From a checkpoint of a small mixture-of-experts model trained on Wikipedia: 5623 steps.
Below are experts of layer 2 (counted from 0) of a mixture-of-experts language model. Rows are named router (the router's row for the expert), gate (a neuron's input weights, with its number), up (a neuron's input weights, with its number), down (a neuron's output weights, with its number) and show model dimensions 128-191. Each number is 128 + 24 x the weight over its row's rms, rounded and kept within 0 to 255. Numbers have three digits each.
Before each expert's rows: a language model's description of what the expert responds to. This comes from a sample of Wikipedia text that the model never trained on.

# expert 2
Description: Latinate noun/verb suffixes. Word-final suffix pieces completing derived words, like -ation, -ate, -able, -ity, as in leg-ate, radi-ation, vibr-ations.
router:155112188147159096093089166160083126117162104117157131122113159135147121092128151106152144127101088109152099138157119140136168097135086136114118180166180121149132096147122117141148100122117137
gate0:120127090167173177100141188180117135140103165106146118131134142095098158108122208111108127123131113130116108098110158147131128101122132123099107124103149159145128106166134108131083113127182111
up0:164116134105127104143118130102144125144139105184118147083141149145139153133140079153148109091166122111152130111134123133125129148144141120155162117136127099107139130098160162148180160149133146
down0:120149143154081137133121127107124111072102113101081121137071082141148128222119142132142105123143141088121138133129128117136132175141129145136132124089122133151155167141097140147093122159104136
gate1:143115159107164159121132141147158131115156105106115118116119150112088113176135076142134151132151136139170143142111155137146082120140096136128132150164098072128101140156186136099113127158094104
up1:135117166126167142154121134145175124137147113135107118108112144138090095159154101132137160127141106151162161149105159092162076102132120151115138152139154093124084141131159137109132146148070116
down1:159112162120104143110149164130127117132098174139136127173099126104139089148071122132133102126165143093094137112133084149105129132164103131102121178119133119127130136152108135092157137151164121
gate2:116140125135159105132125098144141126154140115117103154114114147087176106130133135115155162101132104108171141121088128152137097121111144133151166176162109159134140126103131098133142110129141136
up2:127143133114083134095129142091114132095124143129139087108150093157105148135137121168117123160151147155116084152181129112127145146122142104115108119080129100129126133133137145114102129133114093
down2:095136097141122134103134086133140160121120110090129132120114156130090091119091164145127133143139099117100120115137127158131136146119127132059129127133113145158102129136130128101105130119150133
gate3:111106127125139112165142138100158127130113148095129144124104113097137168111069124116120138141180100154151163154127122123157137077167105099156110128107166088135158112098164104159153124161122112
up3:130169147066151135117144140151087136092111128138142094148150130130102110129137117142121092133088135108075110135133105123117089144132138108150144125147082171105126146131073156123082112141105174
down3:118111114133135206148128117130090143096120156140089138144173134118113134123099148148116145120146109112193131167135101165182141128142117157167142135108128093153153158097099089153156079134128105
gate4:117081128138117141145157141145199131121121115146099135103069099131130147116132149136165097095109110062153142116125151142155183104145127130107112141105173131155102138180097120117141136100076138
up4:135124149152074161129126116138191135131103113137132130094060128138121171103104135123152112079117127083160122110107141149166170126138120134079114147134150130171130162157120123143112124101103123
down4:114134148126119125118166128110171143112135099145140114122116128136167187110133135128136127125135146147128136167054118110096148142117089081130169145174090109090156146135102109192117113149125114

# expert 59
Description: Common nouns after modifiers. Plain content nouns following numbers, articles or adjectives, such as people, government, music, kilometres, units, vehicles.
router:153117142119156094135118127120136105134079117105143130146135122153104102101097133125174128134158081110154096169150133134104147134106109074102109157124114133176100115103106124124111120094105118
gate0:110167116120108136119123163095147137093141098151118111126114101098159158122146140135137145133107112151133084129095122128087111131103116141133106105135108109138110142118101131103141151155125130
up0:129088141119165092109132105130114116162125150115134132128136172153108089125109088152113104115143137116138146137153125152166139122145148144098143146120128158113149112132168124157134117097164140
down0:126128109113132145122107108134101070167103147088120102140121151175154138157152124123096121111138115162121110129128124121078146105138116126163076078121075152119102081095144132114160137143124122
gate1:118094134078145124142124112096160110157125149163160132211119071105168107119117190113139147111152144129127162118111183140100153137121134100108153101132135151130159109145143143138137160150118156
up1:135158149120118125104114173161084136131124125101107092067168162146084125110143089145134107158071102109131107137150084096172123116126125153131129135098114096150110151088130131128114139117138124
down1:100127124129130120133120085128160122146137098158119120130105094136093091148142106152149124108144116157136153154169137137143095127143104116121134125087190105128117130131108164113090157171109141
gate2:135149142104126140121106141171134102112092111118151176101137182139153109125070119144176116144135151119141115134153142180155107135127107161115100114097152102118183134135098135115115123177125137
up2:140151138160107155130098150174144086100092091118171171116146166157134111128095130118201109148120157116128126155154145155148106130131131158102085143108145114124160144159115148139124115187130143
down2:090161140141154084153089082123120139099097114142129160145098098132067106089119154141104132104102119138158140104114119147131145095154142102108090100136078160129159143124132109115143121156131102
gate3:158147106131161150151136117128151138115125119180142149108092152142094120111111105139119085142157109104132130100159128123129144153145112120150112145120169103135151116099157108136133148139107154
up3:104090140131099124116103135124131079186125129086112116150162098116131116148133131142109151111105152136128124169098145125104114112109136156097158076123101168121128136126105143123130104089131104
down3:148118170126145119120116123146145135115088121201130123112116108147127116147118123153127129158111129124132130138119131151130126169120143133122121170108125147110126107148146110167110149167095131
gate4:149149157088154140134086084136139113160148117117108088118156103130108116126090094108127106111141190123119100147183129106108134143123170088132106143136146129128136146122128124140138122117153155
up4:094119127138075115153109149136164157127134137127183164152094158116134138125130141121116156148111113096120145133103145127144095106138100161132169117106104171146114116162150114116132146144097144
down4:148140164114133114117147127138098138113102129126141167156168153121133104111153125149109074124129137092141092116136101152146196117174134144160081153109126117131146082100141174141131134123196118

# expert 8
Description: Table and section headers. Column-header and heading words in Wikipedia tables and section titles, like Year, Candidate, Votes, Results summary, Role, Athlete.
router:139143121085118095103091135131104097081132080114162133132146123168115150120142150141182098145144118139161109141152137119117127147124121094120100131133147087133122075088118147135134134107127081
gate0:132141116126139111115160132150118098152151111107113144088163130115105109132151137116122127122111112108086125140106164104163192137103138102119082117120100107128094148126167142097131124132128125
up0:155141121105084119156137122162174144105137133107098144116116140138158143132135118132158114081121105131112112120137112087106108143144110143114115096142128110109115154116129201091154113140153096
down0:152121079145135176116124113151116102157110097124120122127136087145094133103127097131110108123138143116142099101135074079112111157168096123134175126135133120131108075151145145127131133139112153
gate1:123132109129086145132124154132155105099143125158134141123134139170149109126130131148104121132124068120118128158116117143136090142143112113115090160140180114153178151145081100148131069103142140
up1:143106149091141106117148097110125140138130129150140137103078114127094160148129084127128147123148216168098150100112151103157175095103114133101149145125138143110153133131153148116096160154096077
down1:129114153127144113137127096139114147144117127187085097118132142151102108162124084148137090139102137149155109140138107134134117112140127115071082094070132143147126148122121118142124102162146096
gate2:105139120115103129108136076151150133139156135137132068141121147116146143131111125133174140171125147123150140119189147151137109076140163123117130142107162127177090141121120145116129121169097154
up2:142128115134107160142093098171133154170125133130104087121085183115126120134135114092181146168110123154135126130174164132160111092119176131134140110102152136175102153081145135121125132159117172
down2:138155135152137148144113157150087115071105126110159091118131143113174066142136135139143093121103131074126145125158127151140193131144119156104088145134135111135102111136129110137084115084101115
gate3:109114156171131124126092174110130130104108099117116122090104128141105126096124071126187099117163092131142133142131104124115181173126134101116131120167132128151121169126129130119132138098132105
up3:145138094110123143150159086134140161151132152154128120156133129106183104122136177133097142141116143132109115133086144140157033095142132143175114131097154099107122085122100091119132140120139153
down3:151139115109167083160162131126119099141135129096121146136169084166108149161115118101155141134123132133112134133150143151093116130139090112124115136116128098133083116137111113113136119091170128
gate4:171109112100115126134107125123136104131101121117079109092123116183115063168121109174127132142126161116118169144121107085133110083132162086112121155117097123082119131150194190108098085120142137
up4:120139130115134117095125133121137124098123166155111130151174138139151177082151118099121109140101096112128104121101120204115108130131113134125101135108154144147178041112094082162126133114127110
down4:110124135105144125174107168118134121129150073125132164138139162132114135112149124157151115107095156144148168144120133120150126105096108062145113120138112102100131093132130127091096122096142133

# expert 48
Description: Space before years, parentheses. Bare space before years or numbers after "in", "to" or colons, and opening parentheses in titles such as "(film)" or "(1963)".
router:145104147131132127095142130101132126089114123096090111138136149126131126095104116131139126135154119093164131152177132178141145153113135123145110147115138120135111077078096139142119145119124111
gate0:088136125101099163147136139118100128179132130137107176107176118108094140134114132133098148147163159110130103145142071138148179111105137129144144112149098120094088109141074159143130163143101123
up0:093163100095108149154147135087116143177143158167117146134148130128073117108148111130083150133141141126151134161136128168137181125124114170129140111148121079108106124120098182136128140155119138
down0:157131123128110102152154095123120095165164118148131133140135179110138153138169124097095099191111144117122148150123137148107146121145129137090133135170104064133167133148101133135143107128124102
gate1:172155180131160136111130170122149155129153141082139130085125118126124087107147101119118144147132131169139130136158091130080181135133133098111134143144133109160131108082137137160121141103121142
up1:094115120131118113105116143107131114171080122145119110140103127145104156125132124139128122166089139131138133088114153185127130119127146154160161176110137137117116112114162131128128114124149092
down1:111127140088130102207130155123085115130104128101110122165145144138115114094133122115144121117089104165111158126119183180117162152105135129171120164121151111162115142141106107105122129198132157
gate2:118139138100121143151107124132116074110151128136124127138145113144107105126086138110138109101151107135118120150128097119163109103126126102126059122079154105135142088140166141123139096126139156
up2:122130140119138145180116139133115075113154106112140110126126139162095118134085122114128114125160125124106138147145116141193082120148122088115075107072145121150140108123158114102170052163118128
down2:121148106107157126142126112118121113148172104138127144141149126145110171115136144106118080124136125130095152147122125126138107161112136132081152137118121137139129196089143144138116120150180093
gate3:121162134128107115096126089142136092093145143120143155152112093135132101138113104102144131096131126108153118127123150164170108111126134081104071142147135107130135075121130156114153147128151078
up3:123155160154131174146123125124193166148085120135107109148140117085133129129135124130131102183130124135113116154119142098087129138131135136110178104144127135142084173140122127129134143131113158
down3:136157144133091109142113123121113132077121149121139142113172114112131132147095132178123158113122118139155136129105155141153161129126115151118102101126131133143070148122099085144119114123119164
gate4:109114127119167132155146124163136168126150113107125143127065088116118120121125111084139085094140118123109150165142076166139141140105123136132099088133150113137116080156110164123161152120106119
up4:104144148166092118107105121118135099098124181160134118129193123152150127132115177138124157151135144130131118101114159096102111118162139080110162163122102130154139162114150119141094111110153165
down4:173097153147099171115147139123125116152105140195116127152133086117117144147156134139122162113134152164123095129127097116091144097116116104125091124139138137152143095191065179075150170088125113

# expert 33
Description: Infobox field labels. Field names and units in infoboxes and tables before a colon or cell end, e.g. Lowest pressure, Train length, NFL draft, JPL, degree and minute signs.
router:111109112131114120109139135147119132083161109116127129143167109128142161111098117091179106161184120092165108108125101097163165156088109089105062134113145131124137103102109204088127125092084087
gate0:118111111109053122078116125137143114145152127105083148117133104134132129140129139092123118152147114118171103119178099174109124155139128128090191106125126107144144116134157131146086097105133131
up0:144127164154168146165163151137101125088097143165143094158116124132155106143135169170119139126103144138121120136130119093123137105111149106164075168144111114173140137094093098107132150158111114
down0:141125125103156134125142129135157107060139130132141159154109144119162065124113129135139078118158124124147075156137145137152154146135130127114113099120136111127115098115141141134151119091127117
gate1:126138120140133118145119126148159095166143096110128072118125115116116109133076150125100132134142117069120100113077138153139094175098118125124065124115091123099121130107072163139124117133147150
up1:161126090115152139108134153119117092131143145132152123101161108138131094106117143147140157077132132135098098107090135151109162170090127134126122135085103137128129134108054153133151111179117138
down1:082046112118080145128115133161144136171140091193101117140120104186176143130094180140141144136108128131115155090112142132124142148121102135110106118157126114112108161099150145098117091152136119
gate2:155107151109110095125127121123128127138148164137155146104075109104108132084144092165153083197142121152067104099114143176116138137165110086173106141128110144181161125091165139121153144116120178
up2:128076130114135091112154155143135134120134146099127157120108118100124099075131090168127107169138127135098110098100163176073161162126105099174118164147111136154144119123135127115169124136109169
down2:105133092117136144189134124166141125109132127102158111128126134148136128101107082087150133112145140128109108112125132109152113131115079130136108115107129119081148166119124122126095146110129129
gate3:141094121166157148142072131122099180121119120143092073107147111141128124135115147124101132114125124166119079120166052145147160103081143099122128141123119082135158127084102112123152147161086098
up3:125170139158122141121137140166134129153128147102143195162168106105124133132134138145119109111098133088133138138083190113145109096153106140141148119141138145152073122159155082124154102089177176
down3:125156126147123136101114108118135126115166129132148135124172117154102146149104119139151120133094106109117126157132105116188133161157125145139104114108125142164074149156128132103128118131114178
gate4:147165169142089148105179155170122160127130126137139091160080126174124157137116148147153156141134077093138120148134120101134110147120140105122114118153109143132078168108133148130129098134117148
up4:096082094101165112143054091084141133106119134108122149125170136098122103119115113125109088081131165152100133087130142151156133109145109133135146137117136122143172091148110081131138150134113072
down4:118136126084133117214159152135129145144130158123171139139128109136082159133137126087150066099142124126100083166193107142132149126111124125138128129142114106121143104161115139068143160114084162

# expert 43
Description: Particles and table spaces. Verb particles like up, out, under, off after verbs ("wakes up", "drops out"), and blank spaces before numbers in tables.
router:166146104136135092124118120138120063120144124105157124154122096149124128094093113112142134178133094124157098140137111145163153125139164141143080132125101115122092108125142155165123104130096076
gate0:114123155126123139136098111064068129138070145144122101124190089160120128114076110109128135111141117097156143171119125107124145103176143136146102114137144115132113141133142102111091163141152175
up0:130126183131128119144088114088078135126092124138121118136181066184141140122093087109116135109133138097154141176126114132127137122162131105149114125135139121132112131127128087110097151139131151
down0:122132135108132154126055152134087098106070118133136141088137153100147139122136112139191114102116093123146136107137135124142115077130110169111122142177132124094135147132160148125067110162128135
gate1:121100092106134140110103085152158122142142144169103147139147161085146095129103087070129121153105115096107167140147167156142122122150184152069130177127147138149095198116143163065152116149100136
up1:111109117126104120127109097120156085081138112102107114138159136102174105138093128121107134147124096096155137173145109174149159143158180131131147165150107143101135177117116134088120126134140135
down1:094108091186169140127091116104147139106084164124128141110164167088118108158109124100109117118139122131087148114190145154102099144103118119099157115116143133117130160148193115118092105103099111
gate2:164131093085121141121138142148116138136096112086135136097109154148142130086128142153087126173076124121093118117138127113157106107080102139108141173145138165066123175114126118128130151135092091
up2:126117104117158123140134155133114154127122106195097125068139115125108134063120078133112114113161132149123143150151130150104152146095189138104130165079113148135121116085122144105139173150147131
down2:162152122165158127111126091129077121121150098115109138128165133131080152138127092142088143144139163128139159142165092100105149144103143107091153128147148092114137133177133110121126142138114107
gate3:133124135152149126133135152130124127102109152129129165111133125109143093131126140096131138112108107121126111120148140166115129141115187157148127131127105140151143096132177131162144142128200110
up3:118129106120141115136148102130143125121145145138125085132130161098132140126131123127164170099098168138081165108130164136161120133141133082129099130146122135093132165120121160109118103134129141
down3:144118107092110121193105140111126163116093104126154120121169122146113143121114161150123124106124072139144134119113129118117127102119108096182109103113082103117090120075139126112115115111141127
gate4:109110145086100111110148137107119145157155131093139143109133143140096208092164099145134130160124143126134093149148108131116166122157151098097181107116147108116110146141109156138090126127086111
up4:122120157097107136100129124121121138158133124092144131118161146161103198096131126141127127187160121130129114146153108141122149115167176102116156121103125095121121156130122144152081119142091100
down4:135091138167143102201126153098140121114116122162139106125125117133121138189096159131161136098077087120145135094129101120109110084141116141129179127160137150120109123107132122107085179146115178

# expert 21
Description: Copulas and in. Main verbs is, was, were, has, had and the preposition in right after a subject noun, e.g. Airport is, inaugurated in.
router:135107166132104078136120128098097092118151115094132150150111147114147120127110149075119139119105122125132106149148129165130143127115114093155098138124141107128100094131108131106160109101117125
gate0:158114132145146133127188134103134090109117098119176084114158145175098146144107177111082123145117097128090147111126119136146136104148139097113133104127130129094136073170144134163174183125091168
up0:157125114117096134131131147102121112086140146119136111090144118124155135109145095146148074117077105105113137136132122121120151154154141081151122138133116147113152130109127135138103099167104163
down0:139114103184104163138142163112119131119111117114144108100166167120160102081148114119129134142087134098132096111116111100108153099134146165138165043124127170139074148147161125141125122106132124
gate1:132149140093077136120113117128147104135167120117106126121128105154114100166180142126105107125094131124130168154120139153137155117119107080101154103140203110139166125146139136118176151148137093
up1:126130128149196127118117098157145106145113128155146158110128117123135146159121127146150125128147142122122099117110130100101130126144150150113118133155050113088107149128145197130046128129103156
down1:122124164112127126102159136130145136122141127102160170139159093167144154092179149128111136162166099131139099150152138175085113097128135120183152131120154135140196147120119117117111114129119101
gate2:129135104124094093133137117135140149144132137161105157125146105123127091150149138109152142129146128124113109161164159128171131154062158120145123141167129114136157113138082087093133122097105118
up2:141133158115131152115111123112114122101140088100185124145098140110168125109126114124113103129110133121104160112123103138142089089187127111135147126124127103111113131128133187141093155172138154
down2:131129071103103116158178120080122146107137132126095147138124120080137074127109136112165158121142089119108169141167141104107152112132122143100165183148116092113129085100123105162146085115186143
gate3:157163165165129121154089158093151082145117176140146103158108070102106152188105149157141121107134155089135147150138133095100096187093151132154122170124142124136136101112143128173119129090132108
up3:149100148099127126104099141105117148131142108118112127161128121145100114086113122118148120135131120130152152105152135093182117111143145123183107135130126128119087146134137116108166105118116116
down3:128154129145139114101159140114122172100166104111151129132115141157116118112136100138102138147111141142145075097115131100083102142145120160168129137114114139110077117128160135111145138133177103
gate4:141102146118089141157135104116136121136167101157121109139124102125131116127130115139151145123114151107156170182108138106077154104142107053131141160146159137145177147142162113133100136128112121
up4:106143147125174111144136122143110123093142123111143134135105143128128117107119131091112119134128136135109118103149116132199136127134156099113160073144157139115080129098093130092158121136112096
down4:104102143123153124105118134115090136103125124153167167126131134143119111156156102136080129133133164175169125129099119156147173139133151114143151130159187115111163147099103147130122071134142136

# expert 24
Description: Work and career nouns. Head nouns for works, roles and sports in biographies, often after first or the, such as film, album, season, appearance, player, sculptor.
router:156151131116107144087142148081101115105106110129186134111152130120152142118094166124176092133145079128157130172138144115087136154081157093095160131140122133151111114089139122129135138127100120
gate0:119128119105138139111118183137118099143150128152134129115147121152150105107137148157088077118158093163118101181116126114118093089134135113131125127156144095128180113160129106175105101102136127
up0:079100144147145134132160108139134153111128114144103117126110136138126178108099120129119141117118139146114084108107101118112111129111114174137143152153133154055113104123094145118129126136107125
down0:141095135153141099135107144121117155093140182119125120125176139145108141161137110107118096114129151123113127113126131144160154065098109124121101138095116121147094197125146071117128163122119117
gate1:108155089099147110099097161103088130166116091129116129115141116114089144139130153169158058074057119109104164121117126171155134148084173118139177096163127128118124106162104169096137151135146127
up1:116125159127131125162153095117172126110134118128127104150119159145141060090157154083163182137162148121148164155151113070115119156150081116149127130133109157135145152117106156128108133108079139
down1:087133141118123136113171119133173117148145157107162143079097181150120094115163135130141113094121155147132126126150130084120143057129121091126121126165137140145162129133090129122107143100105112
gate2:139159099140135117156122103114125132172136117108120109115114131134120137129146124150103142161157102166119139119095100122126113124128161117132103133144116140126119139091113116131119115103156141
up2:105088141106103156105136179158131128096130144169115125130120150136147139094119145098184091097078127063134120113159107124120145099116147144107126129122171108127136116160127177096141117147122120
down2:156156153157134117114106105134087157157122099131123135121106111133153061167123130136148124156138101086149171159153155155112157099120165114145124129165095132132140163126123176123172128109117116
gate3:178108146150146081143110095173130137189130124103169091119150122109129149097127121101145113089143131095158152092103133140133135097159104112108151057096113116163087076136165142131096082147130122
up3:162100148138171116149110087131118153127140104162126146157133095149127128164143099134156126087090145144114115120115136117161138086144117121015124138132168114137118100148127082122087045138144125
down3:130096121078136116142132145140105111152175124114127108137127143152108139117098079120116072110145119129170127136145153104126132144136160123152142114120174133162107057108081114121138106163153134
gate4:166134116143111142089114130181143132115169093112146112130169128131162152155090149145135184111065148142189116133146148152131138108130168104152118152138123097119162168096122143114143072129116151
up4:182110119118107123081124138147156145136149075087143091118167129153147153157097147126123166149107154163182123129144136149134164106156175104165100141099117068100151157100123136143132104144098149
down4:136119081140110097118126113160122130127123135092159132126134140127144158077165141128155120116132132122087140079130103211127105123079162149108065134145136141115156133119072103159124114150127118

# expert 19
Description: Generic common nouns. Common nouns after the, a or an adjective in prose, such as area, town, line, building, group, quality, cause.
router:171160121146136093104141139101121112110125098120124129101141138140109108102122125116168152126141092130152134174155124101123177134140116056120136144159109121139126091113106134127106103102103089
gate0:136113130138108138143142146119161117121129107108133125148122137117143111148104126110133155132169117179173139118145126108062130128123147089115120132149102094105113125105134088132102121160120121
up0:109155113115134116122106104122087153151140142150132164142150099139114139111165122134126112154091161088083127116129135139177122125133120174103134121097162160165125153150115165136138128098143143
down0:166130115166115155146172129111128204142157139098154131091141145178172104155147109121093156160103142132126114108114120082123159123093099133132126147106104145169102115136126139110129126140132134
gate1:115151134141123155126122105120150141150076151129112109127150074121188128120122100152126117140091153152115139130122135181142131110095159115117095150148075110149135134108130139122136127152121142
up1:124131118095125138108103114118130057147110089156157152144167162128123096142095123080184090111113133101121135137097163083135125121105141123134147117178127112130143168140166153144128116089108110
down1:109127121179123111099120155133081133128095141188125155121133118137096073126116143129116104147112135132154140143132106140130131151167150117106126154156085162124170153131129131148139103101135142
gate2:181110159111127136103123127160127104165107124104088090112116101136105133128123127150143128113089109065126162111106099161170114121127154122117139133125144121128113106082109061114124134159140112
up2:098132102193121125137136111118131136125137104146156138163119162135181155122148114117089126144136196187163124131139121115112136148152084138135128096147101136148149150130109190108172117121060129
down2:144153175147134157168116120105152113139116092113112152108162136108147123138135126114145168109161158142140131156095153141104102161092141107163099152116132154091149137129099078142126092123111156
gate3:138115109153123146132097122146107109124139123143126111127155110116135165116081125149108105174098077120170127147123181138152099122109129125119088136110118118122138120131133111135099139167151104
up3:134152122139174124104146118104114154135127104095126128132149165155134090159150125116141117123139158151089120125150069126092143104134111119156150115149142147139148151105113112150164117127123155
down3:115136096134117103102130117103123164140104123152133105167083165128143127127134103109100157134115107150119124118137138125111075149128125145137144123129141132100122127158129129107134108119088120
gate4:142160059103112124112151119136104132156165140150138108128139166189145121137097109110079129164126139168104144130146127145124158109116142156100154147117138168163152161144146131128102082148129108
up4:116113162169173182140098123139171136116119133094120143146171104130137112114161172120126116119155126121095125139135093135103121103144050141149126082094122160143122128124099109127145128083137106
down4:134144130096147154112104120126136132136106131114130122084145142102137101136148118119070129148131148146125147111108140125112136144108090158122132150123137142118120152116112178162149160157146124

# expert 0
Description: Quantifiers, numerals, superlatives. Words after a determiner naming quantity, rank or relation, such as first, two, most, other, eldest, daughter, greatest.
router:129117148115128106124118126138151143124144109129153110135153084105123110129144126138140138146116128117116105132146118147109146129112104129141068115129146107123076083081136128145139144096126106
gate0:168141094118124126139103088130131126176171123149167157159138140114152163123099137120153170146135167096102112119132138164136141115169114113115106105102173143120123121094118150122181139121098110
up0:139144071045145139174095086134146144098141123113136173166139130155143128120120137114116162165096170098154105130158112105129134126139111119122124130111162145111168092114105160131148153131125156
down0:091168119119147115119143172148108116132118130160099133137110181099117103134148104154135134106160141126150158139135142150141088170187147137120144130101149096123123135171128150133099137112158089
gate1:118108147155138122139142104146125187122123130142145124165077123109118155159151125136148137121162151121115190183122098140111165156087122149124099130140134161131157112128153062149123142155111082
up1:133174067108108146107132144151091119138193141110142158076171149154163097159101135123116122128109128163147123136126118098119108103134067098123172163117158117106132101112093104170145093102125144
down1:124121143092167149152176111131126123107124159115107091144055150116111128131117104132147130111128144175130144151138115139100120178108127159141104135106090084152099111166162172141109121140133126
gate2:116147146118133135131140110142103095147169105107153162178157106132153102129142146117103124139092101137085110075119098142139132111134135100113133165123126140109126095169176108085141136117101113
up2:125093091138104122101126129137117165105106141183103127125117144111101164144165126156142107104132122116171146152122141105137116116113148130150148104127100094140130158128081133160148101117131148
down2:122107130137148126119139175151132146099150126184120117101156124160146142132150094119105157161128123108105105127145140133088120160145148138121156090146144125067156108103135139131125093126121130
gate3:124127131147150090126107136124127154142113102147145127121118146134092154134156163184134112135125126124116144156121121148109102119096151120132114146153108147143136086121123140125134138255132116
up3:170143123143132129158124152124090116107094108149087131101120139132145099096105130185154075157211083130133112081111142124111111158102113069180126146090174109132116097107116141114135151164082113
down3:133139187119104126135129133100114124131100136149098138139156166159145106107140144160130138116128134110146113151084120132114125146108079084128159125134138115122118099137137097123117145143124148
gate4:162113090140108120089123132163131141169138136119151132147109131147132160156135155162148100157156146143134130163188094108068179112126133122131134135136131120124105179148131112095144154144114142
up4:110155144173142082114148069129136129152171118120137177102105135142134106143165115148093134073119140125074181101142136122140150104155129127187125130170117124130119133126106128144166127128124142
down4:112113161097134131182126152114128097129116103104143116128160095111091124123135139132126093110105089117114136109150169127099132119154140147179108132122116105149111117109102118166082142122161147

# expert 51
Description: Main verbs after subjects. Finite main verbs directly after a sentence subject in narrative or descriptive prose, e.g. began, became, travels, joined, borders.
router:164139159125111124112097125138130096122137158097122117145127153152145136121124120105116125141115096104142073143132121167156148103101106090148140159137148113085086098135097111138141072114113143
gate0:090153103087112126112105125110133118157163127133138144124152110136138090130136121128143127158142093124131089109145167122119151117094156126169148165162125143126140151147154188137105193136130141
up0:154102137141133136134151109160149146132106127110117141142096146116121139120136111124116112086129161138113151138113089117150111130149066094105115134110148109151145131088099086101165070136115115
down0:131107132132115127125123105099125138138156135114099109126085149112160100107124154153093149067098091137104102143149148100075156105147075128164089115091120131132110126164134113124134139094089110
gate1:183113102126141124112141122148133125105144124146147155153096113126116209149160094116125135146101145119128128123137125119129112102086119133151114133122124150112164117145090081121102120122124077
up1:153113112090143125124108121144121125118155123151112118153088090147107137127123145138107159140115125101130128127129134116114128135095149137147130117098102163118114110153095145141159096153140116
down1:144116141161112112140116117098161129134106109123088131133104111121155130102153122150121102125112142171092120111105125104112146162087134122136099135147094148141109137156136150104150125134123126
gate2:102114182158097127129125141114156140108165099104169138129097138143113125127132106089155146108175156114115132133126110161151141142121146096140117132145142134085143110131140117137101132118092109
up2:143152095119147087116142113125110152135110129175115134127161119127124115116160113130130138145107113142149120156129119092136137104145087127123116125097142105145111132130132137124157133104142160
down2:128151150084104131092081143098085083134111086117122193094131082108082119151185120129141118105155122142123127128142122120134099164116108154100165151131123133163079131129130150117147122163125125
gate3:156134151073087112095161143148149138147124126169130116129155164112102164133122159176179122133147077110116159160149136132121112111103116139154123114137126130140127125134161125094125105159109158
up3:092117098134140154167131104123106126137104121088122153157127112148125078128118097109069123126110170150121101094117150111104137144120142142105136155147146128136121109105126108179094136127151107
down3:124166132117152161179093151134130099125140122115111145115112128111128165169171155119111129185144164136141095113155187128146106111130112142160153115136130143108121071123134097098121167119111134
gate4:122115124140185115159148115107150158134144133163122105153137094157146185117091149146138147119172189150136120158125143134138105171171138120125118133124131148166139070132150136105148124153124114
up4:124127130133097126123119149115100150095146146076169125099139149106119094144139081136139098138096059115112151128132135075127178115109118135114152126154100131093125123138124140127103118102168136
down4:120099093175098131108092129111156149120134113128135133130123069152108121104114108107126135115148081147129144133146106103102099114136143152130130111135170118146103176113114144104123149123131152

# expert 14
Description: Common descriptive adjectives. Adjectives and numbers right after an article, such as new, second, high, large, original, plus digit groups in measurements like 1,250 mm.
router:122143119076135139138093129142130123106124153108136116147157128137103109108136106140140104153164131103129071171133108177111169106145113105124104154139154108115084107095078152103133093114102132
gate0:113115151105110116136158130127135111155150116139102137152106119135145101129143138101140130103143137106114132110099180132115126111132098112176145170080126099129087178127118123130129125085141095
up0:136100179125144124103109137120115158145130135127114087106121129156155150118141113169121141076109126162130146117117143120085120122165126113099142131128165123131114113155118116119064090100130146
down0:120116136146145119120109089132132143125099121108093178134081126136167088126147089179068124134132118131165096144171134132109126164123143143157110097143111124116127097098125103081171126160157160
gate1:104120117082163117108117127139132144143113142137139131138111121129140095157152145117127138137103120096123102152164166098168159168101097144112171146117140137154095131135132128137105142166100111
up1:127117155158146123121086130091106140117132132111161112137157139105137108125163093113153133134179105120132142099114161153086092130133089105132095119149125107137126135166139140133128136139143124
down1:122124126151167150152150114132126123136126125127119101126111150119140141119196139133122146090105120123108120121103105140121090123089089131172112139117146150129108088149094149133106114103082129
gate2:116153102123116145166107094150134116131093118170135119157135139159134111137105127104125191158146122119139147150144195118139170136110127133098126173112130111124094156155133150125113096103129069
up2:137128122132137146142160127134116109120121133118154126151148129145128143086118141099133125136126157119139112142132151133110167115104108147108119160125129122154119134125108102129105126138139108
down2:176128125103138157105121162132117148147159155142126115125111180163106097162109120068145123140111161134074128114144140107121101184113117140086136085129161125095093158150140112161148110139084139
gate3:125141169129168111124126145132155144130105171104130156125130094148120132159125177170110139149139108135124154129084122193126110098130136100111139148140150096119057180108089154118061147100117168
up3:138135174121165100127126137130151153140109164106125164132129094132126133161137178172120132157131094134120155136088116188111118103120123108123145127137122100132047169111075148126067152102117173
down3:158167127180170154115130088148143105128125100111123100138101100094152181128128072153154088144112131131079200144140160163148115125128173174119135089141097153097114110138179126149088125139152131
gate4:084117147114085123113133134170129107127134138133123121128128124144105143169140131159152107151111135157139087094075139158115149098112149139126166150151118163106121111122091123136150104090141121
up4:168140115129175115139129113095127145132129106133140134145139141112140119087112129126097150081138097112119184154161094094142119174124115117124083112124154099154120140132156133131114144167120151
down4:179091093109166110099203181121131128153146126134146161143089120102116113104112139120163139144138112129116152148151154132143112117121108158129131103144135137154132120100123125124124118115037128